config.toml
d_shared_expert = 128
balance_loss = 0.00258
balance_bias = false
groups_per_token = 3
shared_expert_gate = true
norm_eps = 1e-06
learning_rate = 0.00255
beta1 = 0.95
beta2 = 0.99
batch_tokens = 131072
max_seq_len = 1024
Below are experts of layer 8 (counted from 0) of a mixture-of-experts language model. Rows are named router (the router's row for the expert), up (a neuron's input weights, with its number) and show model dimensions 0-223. Each number is 128 + 24 x the weight over its row's rms, rounded and kept within 0 to 255. Numbers have three digits each.
After each expert's rows: a language model's description of what the expert responds to. This comes from a sample of Wikipedia text that the model never trained on.

# expert 10
router:127125137126130122129139084124115170121131143108178111140135127145134108113115138122139116155129118117131108134093142106112140118174120163141111153128134135133128138105096134146122122118088130093135141174107143164138137132144139164128161185129137089164183149109121114114123144130109164113112104168114122119099130109125080073087155133165134121179086133139139125167107133171118188159126114103117109114081153099136110074097118153154125144116146178088116159088086116172112147125178119124144175112144147114117123122116087123090119141126122091149151127133122155127127102130095128130128117134148110091152170071109094146095101131104117141145152129117111092101065119154090143108136
up0:119143164163124136146086102126136104134111117157144118116109134159131114146109146148118134126165144168170106122124108097089147134152137156111098134141128090156139151116138144095162146146085117135118106137109116132144091143061114132089123079129136107071179125105088153103092125094170124089118143136155086141119135106096160132120183152192116130104169109108096133135100091115123097117160142125141137126144119123100095140104141144121145106134155108128130151123136142135089111150161120153135127095157130108154123131165141119088094092112075137119171100164130143128095072108132151156117129179147128111146121101155150106145082071118141107113148125123125118140126108118126154105112
Separators between numbers

# expert 7
router:120124101151129101144173095122108133159183132138122131145139149145128110099103117104115117151105106135115144111042121120101112148130117162108136122151136112129132116103105126110101100115141090100113126171133156145168128146132137169113161158134130089171160156137164089103142143185076137146134143155116130106115132152155111112103150174165154143151135096162147113139113162200164130143125103155117138134074123078135124109138134106185130169111121151135126119102129141154100155139162135113117120107118108144113127145129078173160136091113109112109149096110092141126153125127091160089156120123106102122121111090132139134122167141082144106122124129116094108159100125105130158123102
up0:118117099108116139169164144156132124142167130090131127140093143139113116124101141151145112113121123105120109102139159126148126138158144105122097195133128089178134132097108107116095144090096105126105140182138147165120121114185105155145109139096127134130130097115139151130141148167117128110099166105088112132110174113063112138109158138108148119112145134173132133132119131140162147144049132152136095112098172106141163077172132141144119111137144141099089084118135155159142172142134110141153121102124105135120124141143130149119133099163121067114119095112133146154145102124099156122173108161139135148167154106109129116130108072111130134131099113100099112119132136178145107131114
Capitalized name initials

# expert 35
router:127121123149120126110127103139132130127176140120151121086177129153118164126123142125101117133148101118133132112096144140127133119172156086126143123111132146149132123123080124143123125117107119064146132153125115157154125137136114178120141172116173093158168148092104159114074126146143164104114135133115098140095111114102105098136137136120152150133108125114158145165104154139120161173135112129124125101096183102160166124130114105198130125115104163107146106113110164143118164146155118130117196127139110118128113202132143097102105148090135081164127130160100154122170118114088141159145173148122102115122119112148138137110100130106094152139125132126134131121066108129083149106099
up0:097101117120096106114117169144101185097152111106132117061125126096116102139117099135107135143148108130110118156097178155113141125174126120173099113114135131109110166139122130150110121126080126158141119103126153143131113166082137194154125140151124126133099084170122136157122161092170150151066101126142105137108068133105107119128092117136112105115129126132140123130165123142163145167151095100127101106108176086130140161130107139116110116158128136118162146126097149150154137108138133180128149109120153149103101168149135123125096185100116135143129114101102114072139133113144103136100142145129131115113113130081146128088128084125115147098147123147137123169095138142129101137146
Personal first names

# expert 0
router:153089119130139116124158137151121157150129151101132132095124141150195143115133103154120122132140068110161134094091138115122089124136157142125116132141137108104135154103135122145093125126108127117139167128127136196146099138118094154121166158147157064146146158118109157102104099133153146122078093120113116157102129120132087091121119140151144127178088133118129118160100127126142140151118112111108133142077134118145138136125108114168107117119139144113123131108117123170108211116163117140098137127111119091123095173131119117086157089116109083137105102145084129108155108162070151130172171137159150138104145117121105147142124097108126131134129148118107141140053144123123143140107
up1:118127151140132133094128088129112157111163114154128097142159138125148117110110135122160132129120094147121115115114090128109101120139121159141132142141116171163134148121108129102097148115121112100082131182084134145138130117143169181139190173118169121195115157136174102103130151147131189117124170151099111106115149185123141110138180134171129156143106098157147117151124161163122137112141136113112105126115115133139106107142149112173143104114077144102119138178088145092131133123179109134103152115132132142129146127110117136150097123108118088148132126074155161127102127135110131165136111162104120124167136104138097120145132147061129139110143138153114143111109138135146139131070
Diacritic vowels in surnames

# expert 29
router:127103109150144144154151106131125155126163137136130105105153108134111146101096135103122137122135108146117108166089145112105129114183189163126148134138101109174116144078104142135129118135109134128095150173103137186173105135122124169126160147124145112152160169107094119126118138154097137128114141143090125128116114100123097122145158188184150135194106142114167115178112112148119119119107109138079133165132129104129151099157138086165142121123117172112099137115127108137141150143139102139139196156114133114130105148129141109100160133105123125124116145123124140105142112136082182108163136149133099122119141027150117146143139117126136121134133129144117119150103118170143152128118
up0:165142111073119081118141142152104107131147137103128181087105095111139157116144085157123106178152112143129097155115123108126109160149122113136129143104114134121143119196158101110116083146108144138181092104124133150131112112117150171153120120117126134122172108121141174086111126128154133130091111166127083082105096121123169163154109078148129151177132150122110124129192143143125123116096098132117146111103140134139171156132110138148127101115136156105144191110145123081115159121112091139138119143149147148123162140101146152119121162111125135112113126100134060112140146146097130166122159112132141123112164125114140100094134118121139123097125124119128142116152065124110146124107
Table cells and digits

# expert 18
router:113116144149148126096121128125141136132160127149185137140155118145172100111101109155162114157162139154127139104063127132111105139174117153106130100108118147121118149116109146132135141110099109076154149155117148159152120136138115190108140170151120086137148152158132134116122139122151204091095137132131152152136153138108116125120164168132154138139127094124153143164133108137144133112101089087152108148123127151163111116144125104189140097122109154132123123072121134172127165143165079148144143108141131146122093169103093098159115134101136056163116139125131160103167132131119145120168133136139171126131138109115111137144130119129127164128142144162095136122071152152104096121121
up0:152123112112139095098090142128118117133126145167142076087178148142151121120158114119132162128120138153131169067130104127081191154153154106117098112141153134154125118101110146092144122162104175146076145126111098171162120103124084142156137130118196128116118128137102097091083098156129086107113103174159130117140091124088143086144164132126102085145109092105118126131155120155139105140129118149134111135147091156094094150109143148125167111102149138142109145150127106145147094123119120114102128127103109139104151120142113125128127106102138083148123146136087123145137131117144114134130181103119103160143102108138136149126092101132120123125118158178107171130131154121102104095113
Name-initial L/De pieces